Below are experts of layer 5 (counted from 0) of a mixture-of-experts language model. Rows are named gate (a neuron's input weights, with its number), up (a neuron's input weights, with its number), down (a neuron's output weights, with its number) and show model dimensions 0-127. Each number is 128 + 32 x the weight over its row's rms, rounded and kept within 0 to 255.
Before each expert's rows: "mostly gets" lists some tokens that are sent to it at least half of the time; "comes before" lists some tokens at least twice as common just after its tokens as in all text. This comes from a sample of Wikipedia text that the model never trained on. Tokens count by the router's weight.

# expert 116
mostly gets: " Born:", ");", " Died:", ").", " date:", "\n   "
comes before: "\n", " ", "-", " Succeeded", " Preceded", " 27"
gate0 [ 99 143 152  90 117 215 159 139 155 137 150 158 111 118 173  70  94 167  94  59  69 146 126 136  60 205 114 166 167  86 113 128 130 127  88 145 151 172 140 113 145 145 118 146 151  89 166  95  46 135 136 159 144 141 120 154 149 107 104 157 150  80  72 134 127 105  96 155 188 150 137  88  56 188 123 133 121 141 191  77 149 137 108 117 109  72 133 197  91 115 140 142 128 124 111 123 172 123 138 145 143 148  70 139 112 156  89 107 111 137 119 149 162 105  80 122 133 151 116 137 130 110 144  73 160 150 141 119]
up0 [162  80 170 153  96 149 118  92 110 146 135  91  94  72 130  67 124 135 120 100 223  81 129 148 118  98  85 171 162 128 119 176 117 142 132 119 116 139  95 149 113 118 133 140  97 119 105 152 117 126 161 110  93  92 107 179 103 133 118 154 126 122  61 139 134  88  79 161 128 165 121 109 140 181 140 117 110 149 205 117 122 122 114 138 115 113 187 137 117 104 165 196 100 134 118 105 101 158 141  73 133 170 104 182 118 129 152  92 152 133  34 183 190  88 118 176  64 107 135 168 136 128 162 128 121 189 127 151]
down0 [103  97 131 170 150 176 100  97 125 128 114 111 126 115 123 143 179  58 159 126 150 166 101 143 103 131 152 149 127 145 146 120 172  98 151 143 158 138 157  56 103 129 132 192 179 125  82  92  97 194 150 143 142 158 140  80 101 154 124 159 144  75 150 117 100 101 145 179  94 173 137 125 115 172 127 110 136  99  81  99 104 104 128 124 203 125 101 105  94 123 135 122 174 180 101 115  34 128 186 137  75 147 116 101 135 156 165 116 129  54 158 107 114  58 137 161 104 184 145  64 103 117 143 137 129 109 142 164]

# expert 62
mostly gets: " January", " October", " December", " February", " March", " November"
comes before: " of", ".", " in", ",", " and", " to"
gate0 [143  88 109 179 163 117  81 152  64 102 122 106  74 116 165 146 129  28 146 105 124  95  87 120  55 136 133 136  76  91 171 165 133 162 129 150 133 161 156 162 171 130 113 128 154 149 183 118 103 130  81  94 125 146 151 179  99 103 153 161 149 131 167  77 107 171  61 102 136  78 170 123 148 109 120 125  96 130 163 136 171 143 111 207 128 143 122 103 109 115 142 194 152 139 128  85  85 111 138 109 116 123 160 116 154 103  88  81 152  97 141 139 153 125 179 132 175 120 128 113 158 187  94 143 135 172  94  89]
up0 [123 154 164 182 106 162 140 153 137 119 151 128 125 123 123 171 137 158  80 143 143 108 167 133 124 147  95 152 114 203 156 132 142 116  91 162 144 157  88 172 119 164 146  94 138 117 161 142 105 125 134 169 146 106 114 110 130 147 108  91  69  34 136 166 144 132  74 148 108 128 179  62 123 132 151 172 136 187 123 144 115 149 122 155 126 123 102  89 130 177  59 135 157 103 131  48 107 130  79 123  83 162 185  44 115 102 146 190 131 163 130  47  92 124 116 154 135  97 126 114 121 105  81 126 130 151 148  69]
down0 [133 150 140  95 148 126 119 101 153 124 217  83 144 202 108 112  94  85 125 161  88 146 132 156 156 100 115  96 129 157 141 112 120 141 133  90 151 135 111  44 198 132  95 154 158 146 110  98 127 100 153  60 138 102 171  92 121 154 141 196  81 138 105 134 159 156 162 126 141 146 138  99 132  80 144 174 155 186 107 140  65 138 148 149 135 140 105  93 141  94  65  91 100 149 101 213 124  68 150 168 102 146 101 144 136 138 123 184 106 151 164  93 195 147 116 137 130  97  96 102 123 138  99 125 106 112  76 142]

# expert 15
mostly gets: "|", "|---|---|", "=", " |", "On", "  "
comes before: " ", " Party", " 1", " 0", " Title", " Candidate"
gate0 [154 134 105 146  58 143 105 151 173  96  50 136 191  76 166 150 176  93  88 180 122  89 150 104 171 135 147 107 118 109 167 126 192  93 137 104 142 138 105 163 127 116 167 147 168 145 112  80 102 164  97 167  70  95 123 136 188 138 166 144 153 149 152 103  92 148 102 143  80 161 125 122 129 146  84 165 108  78  91 136  99 173 114 139 108 143  59 133 134 152 110 133 137  95 143 110 108 109  75 167 138 183 125 134 124 111 155  99  88 132 185 132 126 107 108  90 179 161 168  97 160  75 182  95 145  80 127 123]
up0 [212 174  98 119 115 120 130 118 135 147  52 221 126 117 146  89 138 118 104 159 160 100 146 151 149  76 123 113 171  56 124 111 105 157 130 187 134 144 118 139 176  83 109 141 132 104 135  97 163 106 128 107 107  72 131  97 196 146 133  99 104 113 113 123 132  50 125 105 147 117 100 128  87  67 163 141 161 131 144 116 174 148  80  99  95 102 195 126 167 108 173  73 195  86 161 176 171 111 149 125 122 144 140 147 100 162 101 115 112 152  98 163 111  84 121 140 152 117 110 137 108 115 161 167 101 157 116 158]
down0 [124 118 151 154 126  82 138 104 163 140 182  67 101 172 155 131  79 150 155 178 168 142 101 109 103 141 170 122 125 121  96 121 159 102 166 166 132 117 123 126  89 178  96 158  98  86 108 130 140 175  91 136 173 123 162 201 105  85  96  77 108 105 145  67  72 120 153 134 117 132 121 138 138 154 126 131 125 145  77 189 127 126 125 148  53 116 109 157 161  71 109  98 108 151 123 166 134 183  68 126 170 100 139 145 108 136  98 104  82  42 150 142 114 135 185 155 148 145 163  68 169 177 127  99 138 158  95 146]

# expert 34
mostly gets: "),", "a,", "o,", "i,", "ia,", "',"
comes before: " the", " and", " a", " which", " New", " K"
gate0 [146 158 143 121 115  89 165  54 145 128 129 139 112  86 140 116 141 157 167 127 136 134 140 113 148 169 143 113 126 123 147 149 168 115 141 136 150 213 173 148 145 118 159  80  93 118  65 119 133  86 137 105 175  79  71 125 103 116 108  93 117 126 152 146 160  92 119 160 123 134 101 122 164 150 132  83 130 160 108 152 108 174 146 166  98 116 147  70  26 189  75 169  73  95 113 129 103  99 157 180 136  78 153 125 195 142 107 130 117 157 138 128 180 134 109 116 123 118 101  66 217 110 134 126  74 164 122 132]
up0 [130 155 146 144 117 122 157  63 135 149  97 136 148 106 149 157 159 116  77 140 116 112 150 165 109 148  99 125 139 156  92  88 164 150  61 119 112 117 110 183 116 133  92  99 121 166 117  76 100 175 116  65  87 128 131 151  54 118 171 131 141  94 122 163 139 174 149 121 175 131 130 123 160  41 141 129 151 133 181 102  79 143 164 177 111 111 188 115 156 160  99 118 171 138  80 103 141 152 136  98 144 159 205 131  86  87  87 157 189 128 118 136 111 102 143 132 155  96 167 139 144 132  64 151  95 171  80  67]
down0 [135 151  92  56 128 150 101 124  79 157  92  68 180 173 208 124  91 133 121 113 105  90 123 128 113 110 188 100 143 116  93 121 112 119 136  82 158 219  96 123  96 129 158 138  56  81 112 147 122 131  93 126 111 124 123 163 141  96  94 113 163 153 141 185 148 134 133 176 121 136 136 102  77 121 173 135 111 131 162 131 202 124 138 166 124 107 168 159 166  45 141 125 136 119 146 133  52 129 131 140  89 155 141 108 124 155 108  85 126 214 162 137  85 166  93 121 101 141 127 159 115 136 161 124 112 100 149 166]

# expert 43
mostly gets: " made", " used", " held", " located", " took", " built"
comes before: " to", " in", " of", " that", " by", " the"
gate0 [104  69 100 101  58 119 130 156  78 155 151 136  93 143  68 113 112 186 185  85 138 148 185  91 116 101 170 145 119 127 157 139 149  99 151  99 206 185  82 168 178 115 166 141 147 125  73  93 114 158 139  86 132 148 148 117 174 103 129 163  68 153 104  79 152  97 172 130 138 165 121 133 155 198 129 147 105 117 162 118 150 114 179  66  97 120  85 134 135 121 169 150 143 127 150 143 150 101 119 110 131 118 102 110 134  85 110 115 190  64 185 150  98 125 121 156  68 159 130 105 154 133 127 116 104  92 105 128]
up0 [ 91 121 153 153 159  78 147 181 178 151 179  69 179 159  92  85 112 112 163 140 125 182 144 117 116  76 127 163 104 123 128 141 100 106  98 119 169 111 106 124 165 131 105 100 113 117  98 157 151 202 150 119 103 139 108 154 147  73  65 169 149 133 131 159 139  84 107 112 133 145 157 111  67 170 124 105 137 131 116 125 147  77 152 207 123 205 178  79 134 142 101 112 130 165 144 119 107 114 135  76 137 100 145 115 152 103 143 113 103 142 158 102 163 114  96 140 130 115  22 133 176 147 109 177 126  75  78 142]
down0 [165 103 189 106 120  89 128 176 106 164  94 128  80 100 147 106  83 111 145 135 138 129 118 113 119 116 141  91 165 141 109  88 154 151 103 118 183 143 179 137 133 105 157 142 182 102  99 136 141  82 107 135 176 129 146  95 119 106 141 150 120 135 124 130  60 146  80 149 121 134 124  42 200 152  85 118 150 132 119  97 146 193 167 189 150 162 125  88 149 108 152 111  60 140 141 174 116 116 115 107 217 147 105  82 165 115 114 163  64 163 159 168 126 182  66 145  87 132 154  94  99 114 155  96  90 115 121 124]

# expert 59
mostly gets: " election", " football", " this", " national", " government", " party"
comes before: " of", ".", " and", " in", ",", " to"
gate0 [152 123  94 155  81 155 181  96 139 120 115 119  85 130 165 140 113 148  63  89 126 155 145  96 113 173 179 130 162 110 127 154 108 117 149 108  98 100  94  91 136 168  90 129 114 106 149 155 164 113  90 105  94 114 140 170  77  78 132 150 154  91 131 162  98 135 106 139 145  72 118 100 188 196 185  98 132 101 162 103 159  91 139 127 114 103 175 137 164 190 138  66 132 114 118 186  66 168  59  89 107 185 168 164 152 138 133 139 129 165 151 164  81  96 117 153 173 157  71  64 138 130 144 114 129 124 127 142]
up0 [137  97 133 160 146 109 104 106  98 162 161 118 120 140 157  95 159  92 154 166  86 107  96  71 158 131  88 156  87 126 123 128  82 151  83 185  95 115 204 155  34  89 118  99  95  91 120 170 132 102 176 155 127 162 159 161 121 152 133 111 145 136 109 158 134 100 124 137 107 128 137 105 124  66 140 145  96 146 147  82 183 144 138  92 159  92 149  86 111  91 160  69 160 196 129 118  91 143 175 157  93 134  79  93 171 107 164 161 149 178 134 156 110 103 153 210 148 127  75 138  96 110 122 153 133 179 124 131]
down0 [121 147 143 190 122 121 145 141 114 105 129  96 115 133 130  90 163 195 128 173 165  86  98 110 164 130 137 115  93 128  89 168  94 118  89 153 144 147 110  51 125  64 175 176 134  54  81 167 126 115 184 162 129 126 158 127 141 166 123 159 173 103 168  86 128 113  94 160 156 144 174 153 101 106 122  93 121 158 167  95 144 124  72 116 125 152  90 117 107  79 139 136 122 178 142 174 161 158 149  98 132  90 106  61 113 189  88 131 175 144 123 175  82  74 116 153 167 122 152  79  99  88 104  93 118 168 145 116]

# expert 25
mostly gets: " film", " album", " election", " government", " town", " company"
comes before: " of", "s", ".", "ed", ",", "ing"
gate0 [131 141 114 125 141  90  92 151 171 113 186 147 103  81 128 151 131 143 144 190 169 141 105  99 114 142 141 141  91 112 100 155  57 180  93  36 111  46  81 195 137 112 168 120 166 108 120 101 134 154  98 143 112 109 116 174  98  78 142 148 166 148 178 134 124  66 110  94 124  84 100 146 116 192 126 117 164 130 124  92 113 123  56 176 122 122 123 182 153 190 167 128 132 118 126 117 103 190 112 159 148 141 162 160 119  96  87 105 130  91 168 183 126 129 123 122 153  97 155 122 106 124 127 108 185 120  94 134]
up0 [123 169 101 105  71 133  60 198 136 111 197  87 108  91 170 114  93 129 141  99 101 114 146 136 121 115 130 169 164 132 139  80 115 106 127 107  57 147  81 129 109  94 148 132 140 114 186 163 163 101 108 186 106  56 141 119 172 125 113 127 139 175 100 141 150 153 104  84 168 111 111 142  87 120 107  63  91 129 151 173 104  93 161 125 131  98 156 114  98 157 137 150 130 123 100 138 151 112 107 159 148 125 136 175 156 163 146 177  99  76 169  90 106 157 163 190 123 142 132 118  83 149 152 196 186  61 127 144]
down0 [ 86 143 102 123 105 102 119  89 144 108 158  98 154 162 150  84 122 121 137 106 115 123 105  93  88 159 132 182  99 134  83 173 155  83  81 135 123 158 100 161 100 154 205 155 101 132 154 159 137 188  96 154  35 129 155 104 116 155 112 123 138 175  80 127  87 120 173 100 186 123 186 136 151 133 119  93 175 137 136 111 175 141  35 125 142 146 140  72 104  99 125 155 105 134  87 129 140 108 155 179 161 146 148 143 141  94 117 127 108 108  65 133 159  55 132 178 107 137 126 166  82 134 112 143 190 166 118 143]

# expert 3
mostly gets: " \"", " there", " work", " town", " album", " law"
comes before: " of", ".", " was", ",", " is", "s"
gate0 [143 133 103 200 122 196 179 120 109 130 111 163 118 100 120 152 169 100 139  68 119 149 153 113 133 150 159 160 103 128 151 181  99 181 183 125 162  50 118 114 100 157 108 136 140  97  82 156  60 122 110 131  97  86 108 114 129 107  84  97 109 109 139 188  69 122 116 116 154 100  93 170 164 124 146 163 151  66 101 148 117 122 203 128  88 127 174 122 138 144 120 143  97 118 132 148 165 113  90  97 113 157 118 141  67 130  88 150 131 159 155 117  75 145 125 202 182 132 124 117 147 157 119  33 131 129 158 123]
up0 [112 129 118 199 146 177 156 116 113 119 159  87  80 137 121 111  72 125 137 158  98 139 133 129  68  98  64 175 121 168 120 149 145 131 171  91  68 127  70 162  97  82 153 162 144  78 155 144 140  97 143 123 191 160 113 138 114 183 113 155 101 107  85 113  95 134 104 150 169 107 132 139 142 144 189 137  88 100  95 105 126 105 134 157 153 166 129 109 128 109  76  84 152 188 219 116 191 131 129 150 116 138 107 113 166 138 100 109 107 138 107 138 147 159 111  70 182 134 133 130 150  82 110 148 155  39 137 150]
down0 [173 153 148 113 115 118 140 105 173 133 106 108 160  91 127 174 105  82 167 122 184  86 115 126 115  77  69 148 142 129 129 109 123 105  84 138 140 173 130 139 176  94  89 117 184  84 112  91  94  86 128 167 157 132  65 159 114 136 184 139 106 107 150 100 137 140  89  82 158 202 173 137  90 121 114 106 145 146 100  97  87 108 119 122 176 118 113 105 120 116 167 158 136 165 118 148 204 170 128 122 128 149 168 172 139  63 116 149 156  40 116 145 198 156 140 108  98  67 104 162 171 144 117  82 136 101 131 148]

# expert 77
mostly gets: " they", "ions", "ations", "ings", " people", "ities"
comes before: " of", " and", " in", " were", " are", " to"
gate0 [180 104 123 109 140 106  88 115 121 157 137 111 200 109 136 104  85 183 128 167  87 102 106 121 145 118 164 167  92  66 108 126 126 121  87 117 133 107 165 186 105 128 181 120 159 172 185 142 123 114 148 154 153 116 138 118 162  92 119 114 106  82  98 208 103 105 144  89 108 116  72 114 167  99  94 127 101 155 167 164 150 159  69 106 120 148 159 173 125 171 121 123 137 215 157 117 129 158 129 139  67 152 148 135  74 117 128 141  72  97 143  71 150 135 131 140  85  65 129 110 152 120 166 106 204 135 114  86]
up0 [214 166  87 145 105  94 139  70 164  67 140  89 146 162 154 112 155 133 143 149 168 119 167  83 143 144 158 124 106 136 135 145 137 148 159  93 183 117  85  81 107 153 128 149 122 111 130 113 183 151 107 147 119 172 112 152 125  89 126  67 113  84 150 119 156  93 140 131 141 162  97 175  95 129 131 119 134 161 116 117 169 100 213  42 141 114 141 175 110 120 133 128 171 148 102 147 125 112 107 138 129  90 104 111 110  58  51  92 128 157  99 136 169 144 103 147 135 165 145 115 151 128 113  71  49 191 114 150]
down0 [ 98 154 120  92 128 141 102 155 171 180 120 126 117 120  79 152 125 103 150 108 189  96 127  52  88 116 146 137 121 143 103 119 139 132 111 110 142 137  65 163 167 116 125 137  89 111 176 119 132 158 166 155 219  92 169  86 179 138 118 127 113 174 126 119 124  87 138 118 175 132 135 124 127 146 192 126  87 175 121 128 197 103 160  73 153 125  99  87 161 169 127  99  92  81 128 192 136 191 181  48 158  91 100 110 116 140 131  95 157 114  55 122 157 160 105 139 151 121 146  98 110  87 102  94 110 126 149 121]

# expert 80
mostly gets: " %", " Preceded", " Votes", " Succeeded", "==See", " Turnout"
comes before: ":", "\n", " |", "==", " ==", " by:"
gate0 [183 173 121 163 116 122 117 148 110  70 107 138 150  60 179 140 225 177  98 105 149 143 114  80  94 119 176 138 141 123 144  91 109  91 103  96 119 111 111 107 174  77 125  90 138 125 157 164 103 107 167 110 117  62 125 140 150 170  87 144  95 102 134 201 123 125 148 123 174 151 112 106 176 192  96 158 192 108 177 114 134 131  97 109 121 149  89  95 117 120 112  93 139 169  85 147 129 137 137  58  90 164 146 130 104 171 116 128 104 134 105 161  96 129 154 112 130 149 121 190 159  92  94 132  68 168 153 114]
up0 [127 137 108 118  99  94 129 150 118 144  87  91  96  52 118 111 116 142 127  84 145 158  98  66 139  97 169  97 105 149 106 114 146 169  76 153 150 150  89 143 137 164 132 139 171 144 186 106 109 135 115 120 138 125  99  90 111  74   0 124 116  62 150 145 128  76  74  79 137 166 129 138 101 171 158  97 112 206 162 115 164 133 167 128 130 153 117 135 134 191  98 193 129  86  96 109 120 185 175 175 141 107 113 154 146 146 114 155 138 143 142 127 118 155 132 110 181 170 111 152 166 144 122 138 145 109 134 154]
down0 [101  85  98 141 104  94  46 139 123  96 109 127 147 163 130 133  85 127  83 122 102  83  73 162 141 156 124 126 118 129  76  61  70  89 135 120 145 124 123  92 151 173 141  95 163 139 145 152 151 153 134 132 126 162 136  88 156 114 136 162 123 101 113 150 155 185 121 149 146 140 125 173 135 161 140 161 148  98 174 126 112 142 161 133 143  96  87 199 158  83 144 100 167 116 163 162  72 163 104 121 134 135 120 187 151  90 112 150 171  25 124 138 131 163 136 121 117 113 152 177  95 166  79 177 121 176 121  42]

# expert 69
mostly gets: "″N", "–1;", "–0;", " ft", "–2;", " 0;"
comes before: " 0", " 1", " 2", " 3", " |", " 4"
gate0 [146  67 176 102 189 164 116 125 115 110 146 177 136 113 125 113 147 186 134 113  96 213 116  98 168 195 116 121 158 138 107 136 117 123 150 107 148 159 133 135  85  97 124 141 134 126 172 109 143  89 152 137 128 106  64 130 129 156 201 129 111 174 118 156 125 127  94 157  78 125 117 121 128 138 137 200  97  63 136 114  78 131  99 103 159 127 114  85 129 152 136 144  61 219 103  80 106 141 137 120 166 159 122  85 133 193 100 174 109 138 149  93  79 100  94 105 125 115 147 161 117 160 138 151 107  94  73  68]
up0 [148 102 114 139  89 157  78 153 100  83 164 146 132 131  84 135 159 141 105 114 121 129 156 162 118 106 108 145 176 103 127 117 149 130 139  88  92  95 163  94 127 126 124 130 176 182  90 146 160 169 162  97  99 124 144 133 202 126 167 136 106  90  78  75 184 140  74 158 135 121  95 123 154 150 116 124 113  68  81 150 192 158 125 125 117 169 145 146 120 127 159  68 188 160 108  74  50  68 102 147 129 170 122 153 149 132 152 151 136 151 173 105  57 102  99 168 154 170  95 171 102  92  97 142 153  86 173 110]
down0 [126 105 117 133  56 119 117 111  58 132 118 220 111 134  86 124 157 122  91 113 141 147 152 119  97 153 121 120 101 121 144 148 137 133 106 108 120 119 116 103 110 164 135  94 105 137 101  79  88  83 132 130 126  94 161 132 111 199 206 109 167 140  80 123 137 126 192 154 137 132 117 150 103  89 190 153 118 130 209 141 159 148 137 138 171 200 147 144  91 147 201 131 154  52 166  82 174 153  86  74 127 139 146 108 143  76 117 155 151 167 176  99 131 114 120  80 108 120 156  97  91 131 154 156 121 104 105  95]

# expert 88
mostly gets: "|---|---|---|---", " —;", " 1;", " ±%", " season.", " A;"
comes before: "\n", "|", " ", "-", " 0", " —"
gate0 [ 64 166 140 186 119 127 106 145 131 136 146 166 157 142 174 145 185  90 136 147  87  94 155  81 158 145 138 143 172 120 117 132 155 125 144 132 156 130 153 134 120  76  94 138 102  69 122 137  93 232 157 108  12 134 108 181 167 140  78 147 157 126 121 121 148 113  73 159  96 115 140  59 118 108 166 160 101 133 164 140 141  94  68 126 207 113 128 138 144 121 123  98 102 131 129 118 125 171 174 148 179  77 118 144 148  97 123 108  77  97 132 105 123  98 123 174 102  90 132 112 160  96 131 148  94 146 106 132]
up0 [ 84 116 100 148 122 115 145 123 137 127 145  63 119  83  96 107 182 147 149 185 128 170 166 118 158 145  89 134  58 146 149 212 134 107 114 113 160 150 111 150 155 128  40 125 146  90 144 102 147 151 187 115 135 108 118 139 103 164 128 176 114 124  84 112 163 102 119 141  37 148 136 157 176 144  91 143 140 123 115 118 122  83 119 127 137  83 103 102 145 156 147 162 132 164  83 103 147 136 212 137 136  66 124 147 115 171 149 160  63 149  89 100 130 114 124  50 121 178 145 125 119 116 103 114 156 171  85 168]
down0 [ 78 135  90 120 157 106 119 182 141 107 142 122  75 141 116  94  95  79 117 107 121 116  66 129 155 145 113 101 152 139 208  84 145 128 155 142 142 204  59 103 139 110 207 109 112 100  83  80 162 109 114 118 139 150  99  81 137 104 156 102 123 107 114 161  82 140 113 122 103 147 136 121 155 146 126 164 111 115 172 151 147 149 100 112 147 121 176 114 119 141 181 115 125 108 144 106 157  39 115 190 167 177 149 113 179  45 111 107 167 109 149 128 138 108  90 174 147 178 158 127 124 112 161 164  79 131 155 177]